Weights of a small mixture-of-experts language model, trained from scratch on English Wikipedia.
Size: 14 layers, vocabulary 8192, 14.1M parameters.
Experts: 64 experts in each of 13 layers, 32 SwiGLU neurons an expert, 3 picks a token, a softmax router, a shared expert of 128 neurons.
Training: a variant of Adam for the experts, 671M tokens, 5120 steps.
Below are experts of layer 2 (counted from 0) of a mixture-of-experts language model. Rows are named router (the router's row for the expert), gate (a neuron's input weights, with its number), up (a neuron's input weights, with its number), down (a neuron's output weights, with its number) and show model dimensions 0-127. Each number is 500 + 25 x the weight over its row's rms, rounded and kept within 0 to 999. Numbers have three digits each.
After each expert's rows: a language model's description of what the expert responds to. This comes from a sample of Wikipedia text that the model never trained on.

# expert 37
router:471522518489487477512489520444514483483509518486494458479498518542504510499485547524542483462502479490487523519526530544496511520499502461514507503468553513482474453539522470519460442485516497459453534492498462525491468475538450503515480481529497519475483493499498489466527528473478510460436495519518494494497517525488479491507491474508531526454510518509507507501468516475484477496542
gate0:466494525513514471488549502510434494531514533528493470473487561531515511486502527515541471494529521499470466543549495467462514472527504507530475512494498507511511512489540506524494471501491493493513506476482537477499489523500510512532514544487461480559485490539519457504506509496521566504513510471492464530549502515506560494495471505515536490522502498506468468515502497506490457482500
up0:500497544537490477554509508524504534484493487508548521474526485462512503515465480511538506519542499561528481496490478498503468527452527520484478473493491504486501499495543509474490556504517520482489498495512494496509494530485516484502487481511562492524497494511521524522434508511512453502510471506529483516456530493531495460503479502505543540518524527505473503541507470494537470569515
down0:525467504470459475520499564486489481489489471523486446478477501479464506491473493489507479499525548498487516540497521517505545540520497531495495511490507516491531521552495536500504495458509493496464472521471517481491489514466473526466512506510535472513506485492453513495489526481500505487444512476509478474457527472530498492508456499510551480531497547473485511534504499546475548539527
gate1:494509535485518453498470490505514510507549459518459484537518494538499506523520505540497527467484480466497488493504531494517530474509531495492485467523483512482541498496499473491463473454506533514484475540456499493491504488474464482479499437550505508499498485517490492469489503488531521499452501529483517514507492468484532489518488558499516487517534579475523507477445498498474488547515
up1:484524488498462503513520524479490499491514507460501472532482518501531482547489470499492490490505558449506524520526502521527510504514494500472478480483463477509493469515478516467516538502527533490493526521509489525435514473481513481507512466475472499469482540526461504483498526492531546492475493514502493487491489465505508503507545544531485449482520501459489444520481579516522518500447
down1:460542518518461507485513537481522448504463465488485469499500511485509516485494476477489494515456558473477494469520457458530500477518479500483510541524504484498477519490476488459501505482477539510529526495535465509464501541490519524480540471472502564495474521524521467498523508550473461505527508537503514519536493504502496498485464515481457482494480491513506456509493525521491446493523
gate2:543463520539527513528497517495467559493543514497510523495512516511493556492554449504481516499537539512529549534513483543487517490491480482482507489484511542513491485478552483496497511533497523523492502487503489455510488525479501496480475490483507498491480505543504482472481480481525504473463489469524471563457485478478538536475567519510491492502496492487485499494552463492502515504519
up2:469485540523486499484507530488497455481486481474459519501479511499457491452485485492486479504485487477524477505496503514475517528502478519506439458476497474506474511499513491483492526448534528519542486523468516483511539498532463526495524493518518515509497505536511518466536534479526493480539474462509484527504540448502471493442523511465468480499536511494497472523571541468517499508493
down2:507511524495473507538486499493520542483468514494496473497525496469544503546515509515489494530524474529475454523485456470511463510490483491504483482507470488492502475556465462487572499527487493455473511461537520472472471495474515487549489472517461480480570470466500489516500474503507515506489487563529486503538493522489472471467476517512497486481501498504482458520494485505466496484488
gate3:461525531482489520460467495514514518515520508507499516509514490555480487485485491458500504492544527524477518484483534508518455474474500486483505452510496515514507466520522479550497505460519507469499519510529469505515437466523444485529517466511474512499432511522508481455551514501486484478483522510494488535461491533498513454510525496491508526473487510500479472477498474469433487511492
up3:525532518490531493559518503487508495546478505488482491529496493455510478499506521495535506521509495495487485506553487521474536536508514496490507566469518477459498480491498526485493487522487512528523477471455508524485533563499540521477493513501497456481537497504481519499439499502485563473575502477511500472540526478527510483478487496516497465532502466490510515529514512532513492464492
down3:503489459517488494484520545500493523529502523446480528530518498482494522494494465493473569502532537495496496529495492509524453512499478443471523493502492478492495496505496509507514512503526494547501480520529479486565494492474453489538474487527493519520496491498472461500482515478479520495473493508538515480557479511453507470478514518495527528481537488528523493496436493482509502563448
gate4:501512508457459525485469497494463496513570521510464508483524474510507514490496517461552474455430480520512477496461483490520573486488481484482485512478485467507534470518518487486495488495491503534480463468521487472451495484526511571493474496527516463469508529489541493485499535498472511477510479529494494497516505496513490493516505480505545480494473498510530473508470474521508507509549
up4:497475510513499513489501472492540518477492486503527457497540476447495506509475476563503487509494571520476508499529471533445501489508516493527466482491496505518550519488493554495505514528504505508514490517476537458473499481488494525491538515536520485509501530525465480482507462509502526502542524508468514495491543473478488467474484522512529466488515500466417464505483473513534489476502
down4:452503502537488565519495504514457491467493486512485504516473494511487466475497484467444496514521507501479507494504456519513489524490486488478487499499482512462516537534512479481524536493535521454522465505480496506495504487492497500480433507482491553507444509511522539507519516522476441532484480539528504489497511514556500462505452465452462505521489501510531499518506493522495508490557
Description: Zeros, colons, civic nouns. Zeros and colons in scores and figures, civic nouns like public, music, land, and word pieces after Sc or C (op, im).

# expert 22
router:464514525493533490507519550482524526479519518502488498524529489488523456501446563503526503503517519499536526503557522517496538510485505445477504461484521493462486443544524519510497465468490520511494546493453507502489507496518480483531467461507473493505497498507463479461497526460503535461489494480547478479493472477484514511452453493536512511510517517492503502502517499469487464490520
gate1:481506505472523481479475503493468505423551518543526521513475521547489475527548499487534480528487518505506527459466519512493522496517457527493512487506507531494494484477521501520476521464479518511493509544500506498489476498498489529446525453493511496496508478565494509480487523501520518510499540522479472488517525445489523503488491513487471503478481517526531479486496518499478404507509
up1:519537448478523468493469526517501510490524513478533502471524484483514493531511475518508477500527491460487526521489492495509485483522470524492516499494532502494424492518566492485525493484478504494510501486484512532511507497479498518451528464508505474497495527526475505485488538487530545545536504469511516472520490492491561556475460504528474537458478503533511475525489531550499498494447
down1:509525537480495464527488508495520487491473508480513503508515507495470507534521499497515495502484511497457509499496518512443470473487485570495497544425565504520511453497507494486475511525543515543545523513498494504460505481481526501492488469507457499471507497518485455506543490476513506497487491526546536490486526501538482505507451497499488529506545510487508535464506477547443481492499
gate2:513481499495563477490492499446512544495504502490479511463522537473484465474507486528480484524502523477465519523498491486510504470486463548459521483448495481496473485487542503486473518505502505540520519527488529477468519523481509468499482494475465482502502488485451481457477498456485472504516465493545516572498517515442528522505530508526490519497470490495506498517516510451498542536519
up2:430459547490485523535467505508497473491523521470520511539518439532467477502518496504521475489510527517530499473521492526480428511505503495497437492484523498508475523481500509558515508495501474495501519486506474485498517511521498549537510540524530488514499520528506474470515531507470526467503513499532449525495509512487483506491488490498500458546503512466484432496472473503492500497469
down2:516556517495487496496550428470515522503493515504480508465549528533538496512522505515468471517504493539510489505499504501448546482481513491499502490476525499518497498533513508488509494540494508530494547496456433510530502483505496501482514489456444542508480513519505472541514497516468487472481504548501531527488480531487514526534505541472484526502518484476503526504508513480567474497496
gate3:463500506494504534492490507483530503465541512529471456475477445527488569513512506487492524480534507527493497505505480491525489509489482511474537480513450516495482495526511534545518476505531511427547507515510439545509512498506480489524524462476519482520483531524531462465525488473531495473518484447483449524513487539534486485476503507492482489505524500484489462519507501505478504507490
up3:497537560512514529533513505489482552493507465553543500559539505514445501495473578497493520538472493489471504525498538513489495500509537462511511496517534497462534479530464506482510501513512516537488504513497497448496524505492526504487531523527452522501535463467515533496485492498507487486508516498522513457532501476529511489524471491498550469517482492503504516513490502467496482512538
down3:464532529459483462506481494504492462525526513489525542477494491531472511529456472529472489518494455494509521497498505525487491507523481481502522499499498493509489508503489506562554437492510517509498525513500466501545510500487440514490545485547453517510465500502495463466497501443516537526523539488510512524480492502474527497499509496514539524528504519506482515499487492490418485531487
gate4:483540495486503555461488513549523515527520523497463497505512420498473492488500498488515506502478499476533543502492448493492508466486514497501451495481484483505523533484482524491521497466536505534552487490520497501539530471506498470506496497531483510529500487543519474496501486515515505412527492540475495473534509488475559497522466499468477530482486513497536482513489508520493500531537
up4:517521500496497467456527534516470490530512460480494475506455504505492542531515520505545503479488566507468524514523512487475505500515521484520497501498482513524492496487501468531513471519489482468512499508514485500480460514488488541520523545518496506500512478521502520499515497545515493483504504526522536453464495532567472519461497461473551432442527510512469487519457463496473486507502
down4:537486520459539510494524466526520474486465450484503480512512474494540537548536550474499518489479535556502518489499495500553486470510501514499498516517491475516468503515521490488482554502522466493488510463511516545492482479517532484507477472528447502488537502518509530518492521450520513466493529486519444520491538486543490528529498517465505513461524481514496482506489534518476502484473
gate5:500449506470464492521536519521517473498482490481563444479522488459534525478552464523475503538512481494466497520515501495480471492532507498488523478508536555550497459544519478452498518488497474503472521528478476526479457487484465503501486537498473523515495503491463486488488474524543501477502467500453531494470500569463497507490498504479497517501516541493510484499502514513498503515493
up5:547473497463474513499511489486531498531512449466524459478526458464499477453483532542495476534503516501489508512515470536513525506528519477511545524481536501497503450537519514476474511489477453502459490484518463511498465474473464506514492504468470493498470512491466474477499478507474546527523485492457526482512457544505499525546484504495526491513476510468519473506492549487476523497508
down5:484504482497507497476484527481491539452510485541489500431507490500532524490505521530475547537507525481517461501515471522480492494509483474516492459543535519520527470522448493497486506492493487526517482510529483481555511492501520454486499516514516516526554490532482421486478521533522479529489538453495502500464473514450486534498488517503507485468470489490499479498537526512497495534477
Description: Word and year onsets. Single-letter or short first pieces of words and names, plus the 1 starting years like 1990, often in squad tables.

# expert 27
router:464505540489525529489471505487520514500515511501478489526532496531527485525500569517533521495509501498494535445546528528466498492497540450511466498439515521483485464513533468536496479497492523444488522517495504498520480497533435485504446519501494472442466497512485492478526529460502500477471520454517497514504495508492501486487489517511509505492517522489545485506465504474467466488509
gate1:483523570532520503491455485494488549452549480521496523517514496536495503523513526527511493510507527482477554480501566504480528517486522495521466489497492489439495489485524520525503491492496487504513487496524500508490463494484468477498488506481509466469500500516500500443525513492510483503494524503461518469474542475490511510502486517474509526484486526477543500483495465483465416566507
up1:514531545529454496494463460467495532561524541467489518501496500516543530565532499482464474470502527477477538497461506480436522493525492517526437475521493501472498514494505481437505508504511539471540472501506501506474461503502511471485502490489472496482534499493514498508495507526512502524490477465465528498485514499518504513518481483512479508533455480538500490505466484486493479495461
down1:516530439537487511522493508476535470538483506497480486450495503520495523527511489466457511486560542497510484503500443509485495556466520518481517467491522493502505491455489464496493483495493507498537522487531489540509475519494522498531472482446487496530526537501497519572500476535514515511478493517480541521482526521525492511496490425493497480480498472485506515479487470502527511479523
gate2:481502498526517510515534472515491542408506465500530482500557518489476513501510472499556482496474529528517524481500497492454504524530514493486527527467495515482490467475545499503496518514494496508496505530489500504554466494505492484509482558505498516475496510521510470481469461477515473469527462514500492510506502502507521481504506510497467605505518532489509483536514488472518475514535
up2:459517505540512528506531495513477507484504512505512477492492490509487507508490457492553419488460534500520478462537516518428484545475524495494474531433476510484508552523500526458486513508501526505466470468473526477511504516524486499484484543536513511489479522505540492464523518464492511470507479478493501488505477458532480486533517489500464508521499490507502465503501531463493483479528
down2:492478506466512496521461529504499466481503484452458473473527533491482519517513513527495525442504497532501493536523473509468522512471509525504491506512507476485518492480498480457483528563481504489505525512523501501532485536554496486518560503485500538522521512494488556547506501479542504533547488512518491509530468503502526465484516507502517540503503457527446486518490487457557507495488
gate3:477541524506521528463475491519523489483494497488479501525485489505488467501473477534490490510552553562470474494493511490522531487469525526469535468462494487491529500545478516520465506497498501476530512495498500523489488509514490517531460509487492528511450523543524494448487537481524514476514541467437471496486480471487489487519533531496449498464495531481512462468500510483472496491543
up3:487484531461509492542543505482479501544511535526528468513460520491485494471528542464453493503473481485537531489507522546440471478513501486508469519498506476492482491507511489455516459523526507532526497478513509487503552530489517482473501507528505506446538481453481510507526482529492487479470494463544508492525514507522516510523497499492574525533468509501513497488529541483518490487503
down3:518483561499512502556485511513488521530459531510547493541525479503482480483542502515456505517480483515506506444506499505492534476507518441490507515475523538490496495497514470486525435522503490510538476511484497456490480482508519516510470505486517541494524519488475473468552547474490455512528509481478514527519476501510496506486571509483495537504493505519512504537522516499462470534513
gate4:518501490469451489484523509486475547467513483479445494479523512514529505464487471478556520500498500495536480569490443490489519502511507467477458490471453515500505501499513498532501515487523541524536477481511515476504505475508467519482459508548537470520529540515523447526467509500531485478506492568493526505511486508508524506495520496534478509476503478493493489495541483479509464531518
up4:481517471474464493510522561505484498463558497479473493523486448508516512498549465543517486554454493496513464512512467501517499554532528496496487472478472516499459505489508547509485506517513496523527513496476485529530519478458489562538491492493540469521502508464461503500518540519477550510514504483517510472496479520500486517493507535455486485505519495529463508475503503477505494469519
down4:485523466471516538520535495523475486484515478474483514490514512512424508534521503502553537519488482506526474509463514479498517501539506483452468505464495532496487532502512480538463513495494503501494501478513515506510543445498529539501506500486482483506458487481490543490517506477506489500506524510513475481467484462561532510503527520482515508504542448536497549489437546491473485499496
gate5:495507512473520495505495497502487522457556510513512453527447495486499520521543507521510496476513520460468481521494501543447456457497488517488492490508522544496515467495495435489491500500522510519457498542526498480504497496496500484442503555419520520478463511511507488467505535530486458479501511479514527504514517540485463478511495519486503491517483535544518484512478530484516512524498
up5:473474478499533492509532507504480547532528466518475450493491469496516480486508514509496471509474528494434538522483530532485473457495540497467472500495479488505547510474511487466516508496495487484466533496547512472509477457522485517498512546453532496479494490500498481455508498518476517518493507474496491496522493525506534499513474471480558481504517539547498509509456541487483455554513
down5:498471483468498492531497492497508498518496518528524515465458495521509504500510481534491537514505517530460501508478496530481474491512484510493508510519475459499510479439485491469472567468468477489528549543509481500528507497484499481426513501440470498500449535509496512563480491540488506464525522494533547511540494503504471535533494502481500510499487512485482473481489474529496480537463
Description: Digits, headings, sentence openers. Middle digits in years and table numbers, section heading marks (==), and sentence-opening words like As, In, After, Although, During.

# expert 52
router:478479502483514482505504546474518469472499519470505480476516481484538467516465524512521487500470544493526482503528530526480500522477505443504504480478536563501495489533551481488472481458490504483474548492467470519514465500518444474516474454502485488465492495524486453496517523451488476480446493496531497487499509516488483470457474504496514552485488510510515489512489515498472483469549
gate3:502501509473504503489521474443532490501481458468491505504477479518511485477489514504477528498525489543515504502509514517522478504518519512483499475485465470534494473545511504508482498466505490496552533540531471482495477482487494466514548525548492484561468510493514506456527521471528501470476462506478488505474502527456523474469507496502466514457491557488496468493544550488449520484453
up3:443568538501512509510484530501483541520533521494527514505528500512468500498523501543503506483490508479471498508563466537473508521509570478499513488469494517465512474530480502511472488541513520493494535496479515506473492511487495512483503495519497530467523500522485488492495463547516514500547514480492467495500482490501474537546477500522549485502516454466510541537434509474504468503509
down3:513555519481516512499545541541461453561523490477502503463491483505478443488484544536517552526492493523518508521519507478491512486510506446466471466489462504488487499491510498506529521494498498459516538516528538502506476508508506489507454529521533512535481538457513538465493507475517480537500462503488502483520493488491483527497534492530471490506497500524547473556500511509483494523511
gate4:513509492458513493489459514509491507479504523495499488499536478506529470537495494495512469523496481479517500493452445468480473498473500514526454504499442479527544522507497515548461519537545503502498487484503508507464492462508473467492472470505508467532456490563500456496518528537536488502493503517531460506506526497473512470505522474531469505465488500470539505517514510497501500578487
up4:509535530506542472447519530531516548504530483478507512519505527494507500481495507472530504461512506469488488521506500517494506491516516513530506471528491470508502499480495498505522486533478523480472496530512484516498474516477512521526519567514521507490504475482448556522559474475488540499541539479444547478482524514491477492510472486477519480447491548477494466492476466510494508449527
down4:511491463467512485488525489500517517485516512502493509501538489495486521516511491514471476469506539475521542513490521519513519486537466489462476482516487463475524445512510541472545524516498451497535517476513511524463485479498554541508458456509496508490557462498521535500469488516463556463476544520494489508480492478510535493485484530516497493470510524463536524483481477459538525507510
gate5:506510503482494492491549519541532492520504527440501470520488478489503530509491477467480505467506540520487500497514494449455507512516532509519524505497527531472537506528515559464540480492521494484476522499532514526525500483504471471469543525502446483527499525513452468480500512466505481472461518528479514500514496470477530448512547532463509544515518539491538494523523517507521495504501
up5:529488501468513481508539536520493499466489489446464472518520477486500509519554498527499491503483550497461516528488524470472515488526569486476472519493527520472548508507495520479536490497469510445496521489553465537492528494516467501472517498500517470482502530504479488497555501488500506503490504516455484455525515493500523505540534478462557486514525532496513517531509521519495501543487
down5:537475451518529472533543511473512455482500528479496460540486429478493484537480529490494489515446522473499480499468506511470481521532515455500513489535536472544504488506465504492543505487478529498462511517489502506504472503487480483495551502482535468479531527516528475511484469543497483513493504522456494494514530488513494490535442513506482501518498450468511498494517520549498502506502
gate6:532445538462443543473501509481494509560526499509492481488486537458505469489504534486476475500522499508530484472480523520537527495462481502492473502467506478496509502474514519465492501503500504537509510497467454526495525521515487466485492444507506453491510505495524473468517523496492522487460504507515498534481476509525513500439495491526496461509550499531487466434493467531499529509532
up6:483455489443473481464478522508502522548475467472552494471525503486439449515517507511505495478476517495489504514492528528486495489485532493496502480511518456492521482495479523482507519535482524515454480438486482499505486536477517461490527521498482472524508509505495545490503497535510518494542459541508509484447493525503488470495519497510506443537503482534479503478474495517473564498483
down6:480532543543511483546500519504471453487490502471540526482544497556483509533530493476485437482496503506494527516513502507459474476522485513496543489484509489508494482516506482543513484486513507507551483525541524523525512537532486488503465487459517507520553510473491459524497464499510519502477518537470506494497519459480506529511464450494504467523473462529482536491518507475520518484468
gate7:486465494543463507573498514501487487452495488489500499494522511480470508490453478549484474519506517499518482507477485494515490484483492540482503508495540522535485492479529509516516439528536525470498515511489530486473456493479483473469468460472516505514516506528556519473455489506505499506514527502531560486453508513511507516486529505498508518515451539532459493482519529459495479537525
up7:464501516498488474510420510515483525495475482473520503568508497484500518533533483483496543502466519466492526504494523515501538503515507526532541485484500548474512504511510519491508476535475509458435492481493518528471496544486506464492494546500472528542527495530485525503480511498546508549520458546493521470500490475509456547491526526526530513500512485486498524521499480478481487502506
down7:503539472524490471504508520517516498489516519448473509541511557494489532477532486513523493494509483511546483562506508490498495534497492508423549503531564470537545488458527509473494457505539507498499514494512527506496510477505509515515491470495519521528474461499482523502514484474537532474460504503491509511501497494450482504499508510500515561504525487457490454486524483509514486516538
Description: Number digits and zeros. Later digits inside numbers and years, mostly 0, 5 and 6, in scores and statistics tables, plus our, one, book, story.

# expert 9
router:489536505506497487496485553479500525494513492512468478499519507547515500531473541515544488526494493513520492508520526565500515532498500450486528486424512535519482493506530498510474455506498486472480529494481520519487498497544467534533463483521505484433475526481480472464522521478499483447476526501553477473506513487492506498467460508509539490508489510491487442505487521489490485491528
gate0:499482516479496490468512500504475444510522534510543509478467526475495522483485520508491446496494519489539494500513508544478556471526497504525526514489477505494504487502556485516501475503487445487553477490485532486493515511477486493534531494477486454518463498527495448450466527519515505476507570483460463515515521477461560510482494507477501479521474512509520501521498510523497459471501
up0:533545515541523499468538450449485518504454513503523498505549518501511489486470495515521496496552526488465496502512480467481509493482535528485491498497494484500541490533492557484480476471493438469485459499493490524524510533469497457492479502508536449516487539455482516476502482517509488499521487491506485458470497528516495509450528470507532490519525472482480528457512514475519494534502
down0:517536485510506484515491510519480504506523502499459492484527476495493522510491530514472487510526526513534496514479495526493485523456479495530473497516538483446498469487534556531489499496423473473509486487509520540559512529474482496510480512534535475533477485477485533488503476499513495491491537528523495486474486523462518529491484500526503502515505490469446512574552497482453482543472
gate1:517471515478492477509480482474508492521534508538498526507510499499489521543490547531532517516452484522512525469483507471487559518534542480494508493517459500466515457480529501463465488492524506520507500498515514501476505491511478484458487456490466483493483497542503459475494518509540505499479462534474477486506549490512521516524456521495454566470461536478498478518493489482450479534481
up1:542504492496524504493493511532517488508511499498497523509521500480530466564516477517490515503522540484443463487523517492501493518532429503468468517492515525473477539490485496481529477486478528466516518504499493489506534502457502524513498492481540522487516583496467525481472547509528539542524494465537508498517448482529525517509492491507512449473495501557493502503495529493512476486476
down1:535469501491502469500469498493529503495500501503457506455502486464501475547419438511535521498468536495499519455512489495503484535486510490490477503436481503568527514466533521512495498497520512480495513501459517523423488482511503481472534496505460482488501494490489482544507461484490500514515488531494522503508525482533502528478513478510530465481533482500488526514484506480488542491473
gate2:516471545509556488498546466504523539445472479510542487489520563519454512481498529542459516517502532491482516487515529516492509477509453480507464514456504524519501513444528507529490522484478500530501508511516527459524486503533514470450500511491516461502465547504488517480467483492505476532529501518492455547541500491511493509497483479522498516510531491507482488466493498498502507533520
up2:476505520448488545519488533464499510540528528483470536470483468460485495491500477499551476443438503500533518510534465555481466511493539512474501503491475486481492487483497511478502502507471524460536484464487492500541531525477500533513500519500499511516522474529484475462490481504506553485516489469534481481505513500514533504485545499493489490517448514484529504512548509457490485492469
down2:516493520513525477463547495512484489487505462471520506532523517525499491504516471524455474488518512515477495529498573501545513567505472541493476497477530558509506464452532455515489514524513505489509507441556485458491491488490479479493526505499498497495527521479513491495520457524475496445519516514550517461504505506490517511496508507457507482459482496495526493500461500470509481497530
gate3:503522481511494542485489481504520541460495496481488472479482478469480510506469482474484489476492509545482501520491533535498450488503492538483526507468479479529518482514540502490472506463502470481558543519512483493471503512477504544530506561486438497525496527520475470454507490487529465509500485533491507525457530548490486494475515492489446494449469509453487472511531504510480519488494
up3:472514551480513501547493490483475489546448503550493496526511538558531474482527528518512521473540479518562541502527495487457501549513462493506520520494504496492513501531512519508461487507519529506476467504454538472475508509500502437514505501509504509485501486470534534519524492528525523512504499451469492474529492481502522484526521496506528532511479481533498519487495521458489462511523
down3:496497539500482530455494507497522500449467581513531490458505529520448480491499520502486521557481500460522476505483518526466538482526469472447555496515480480483502501516493525459526496471520508475500470505504496495514489483526471491483476499529503508510529498537491484510495543499494490464532493481477469501532533550467469502481536493516514491485504494503514485510472479469456466538517
gate4:518473481494522545423483492521532449521518516488483476506532475525489515508485500490570478485447541515526517506507493498508525464492496495469480504501522470516479533472483546494514492488504477528475487494521511481478528501499484509479496484492505516457488543515498470523511493486520539475508535535491502537494513444487565536515497461504521500488477491449494469504457495519516524473536
up4:513508493492505506470505527496482527509515507509492526502462520524489527490516491519575457516464517542543509508516507456491528468483541514494463472475478487521478521486498510488508517543481526473474519506489494515456508503467491516487499538482505512458462508481491532486496463509463540510490525497517506508479519474517466488546447505506522493435525518433446477522468484474503517475523
down4:530485532492519467507517507486485488482517509464433470503527461494487493518492533515461466450494521468474492533507503491493495500511513505468497499468502445508515545552536487521518523466489503493517486478526480523449481461459513506452495486491529514497560485546504483511460501501518508455491486476481517557502478464452490530511486514480505518485498507483513512508520526523524534545518
Description: Digits and music listings. Trailing digits in years and numbers (2000, 2009–10), and word pieces in album, track-listing and review-score tables, such as st-alled, R-ating.

# expert 32
router:495483513492519529498526503495527515469501510527500470519529510545542448487491520475547514542490526526514502492518527508503493548505506444458532467463494517474490462505517506511463468462469478495477578495478510486482491503502443485509471477531485511476494511522501467486514490487516493475505486490536483490546497491500501471448454519492494520475527535498508474467475501468477464499543
gate1:526511517508563478478511503482470482490541492492480507515504503536470537545498489513532497482483503529526496473491542508475570510510492503488457496537528497458524492490519467471469501466517501494493433482515491488483483505500477492474467497532537504498447488525443510496498510507509506487490508471487458505529549466504481481508503542505511510468537494497495499465550495504478426515493
up1:451523493462430473517538475478500518500566549507516494498455553527511533542488510501500467538510484475499469486475526478528478500512503524553461484518495523526486468495483528534505468496456494480542462503478509513495511515499490497501468477489519511490480514521498501490482502490462520525479516470481461493478493514500525514514490515468523489477466483480541470502542498491502499496432
down1:467537481509493511526515498508508501539495514528532518477467476496483573510504483450504505494476536508448515506484511525493511510474517461540483512496482503525522464530474494502532494487435529469504523526477492476493441487476516471497526521482466499508531497540530538521527472501497506466505465502463522508482476525491554545524515442487511528498494479465509521490477504505537517475519
gate2:497470558495488477535537462469517520492514479510520479455536533499524518501515488482488489512491548486510539509520509502504459433497483496457477512466475527508548423486467496483483515491480511519507526506522534489554505526524506471460492498482501477477520532490506520479496473501517484506511498497486483558495552551483499524548531502488513534534506487503482495486529473493519501518499
up2:474495546515479500517534520472485500488549491492498497495476529512456519508510490530505498421503484509507481475504499565498437509490490500518491510502492484491468552503502494537511508561487517450525482507477503522502511541540477526514442505583487496502516507519494489495506528473484492463492499494529507511515474488521472508496515469483522499545460498523509447477520478493478471520497
down2:481528469536489503493519483454528524511482488453508500430534476510532469500521521514486464495511487507497505511462441477488504508506545443474495500470520481488497452527537501505492561485460471474477520510540474468494466504508517503521496473460485484508496515463512539533496499504489507511499503517549520498488532501480520543493523492482512528522471498529467511523480506473566512489504
gate3:486495491474501529482488492518525472484567480437484485502487487563483501494500482473451495493487538530511535503504496468505532489500490503503495469499496481543517485507486508499498502440504460502519523521572518496503507509532501503481433488550472503507461508533499478516526495472526488472491464477468510495450485506498542458518466467490504502466532532487507449469496510497483507487512
up3:503538536501462523525512503438490500501447491539518508514517484498476491522503529544518529458516514493501475501526523551486491510501524477506511518430520482469545464519521487473485484541531543484476536478455456487461491465488504475519546501501494506508503504497514515478491530532498515503503502486489517491579512483502475506491519538519501511518468467511513536512478515503498493552528
down3:480476487504535498536497556523521523518501518486512456517506494483482527503534462522466481533518548526482525529541491541450459505493509427490527502470505466477484498495466499523503496512501470490528499496499498517500477503522507504525485488537473527481496500508498517467473444491505478485503399507478522506493500499471499496475527499515506485511493517494518513539477457474437493520509
gate4:498479514483532549470543481514531531469518465522501472501514483496481529495485523463530452503467495517502502541480468520505502459507436486468502496521500475459563503539478491518535519479525476513500499515500497466480492491504485503490514497488509499495482524544499479521494467503565510448534457512482481508491535487512540484500461439525521489451506514503487490502456521510494500479526
up4:512477499474544482475528490468550506532511512498484483470491504477525529543506494459481496512512530487481508536502515496518498461515522506543482436483494526490485497484517468498547527495497484546525494522433468497502500489449496513506537518523500478499517509525459479466501508515500544512492515510509532489430491506468525515467492495494558477508496480546452444516488492487506510486517
down4:540489537484539523461513467475495491466479457517466509489499480511488476468480536472463502493505526493466503488470491484521509496514500492482518471453521517489485495508478499503550499494510513483522486464500493512478476534516528516488499554496489539515507478555530531531490512533501504478521540418482494489522486470532517545519486492493495484474551500478510517532483474454542522491552
gate5:483472466425499501501489487524512504500530528520510500516483515485517477500481505503464473467497475525505462518486503538508459495502521500514528532506552509519509489495540471443461496484456443517490473470495536509486460464502503445489489498467516504485484546532477553518510496476493507505515525450513483513517492515469447511539469471494507529472489512502474454507528499524514529521504
up5:499484505460513471509490503494540486503503488521508508544516496462474472501462481595506490489516526506486503517507505505506530516539559485497492491458505485455487538475511481504492478446497466508491498470485494457507491469477497458496543514533489487499495509508466497482466487492463524520518507454435543489499493525489473479478485433521522468473533511478496524527518495477487501526500
down5:505462508497479517522465520507473500469531528565547503461506503477481494502494522513532507525529524457519485512509519524470492484526480489487493434514557469519500502503527508494482526521493476561481519520521510467524470488500513481489518525456487489477487516516473516527468474489497513502466478435474549538490514503533520506506487482454525462511519483471526485518536458470515501510496
Description: Infinitive to, initials. Infinitive to after hoping, due, returned, right, plus capital initials and single letters like C, M, V, d, v.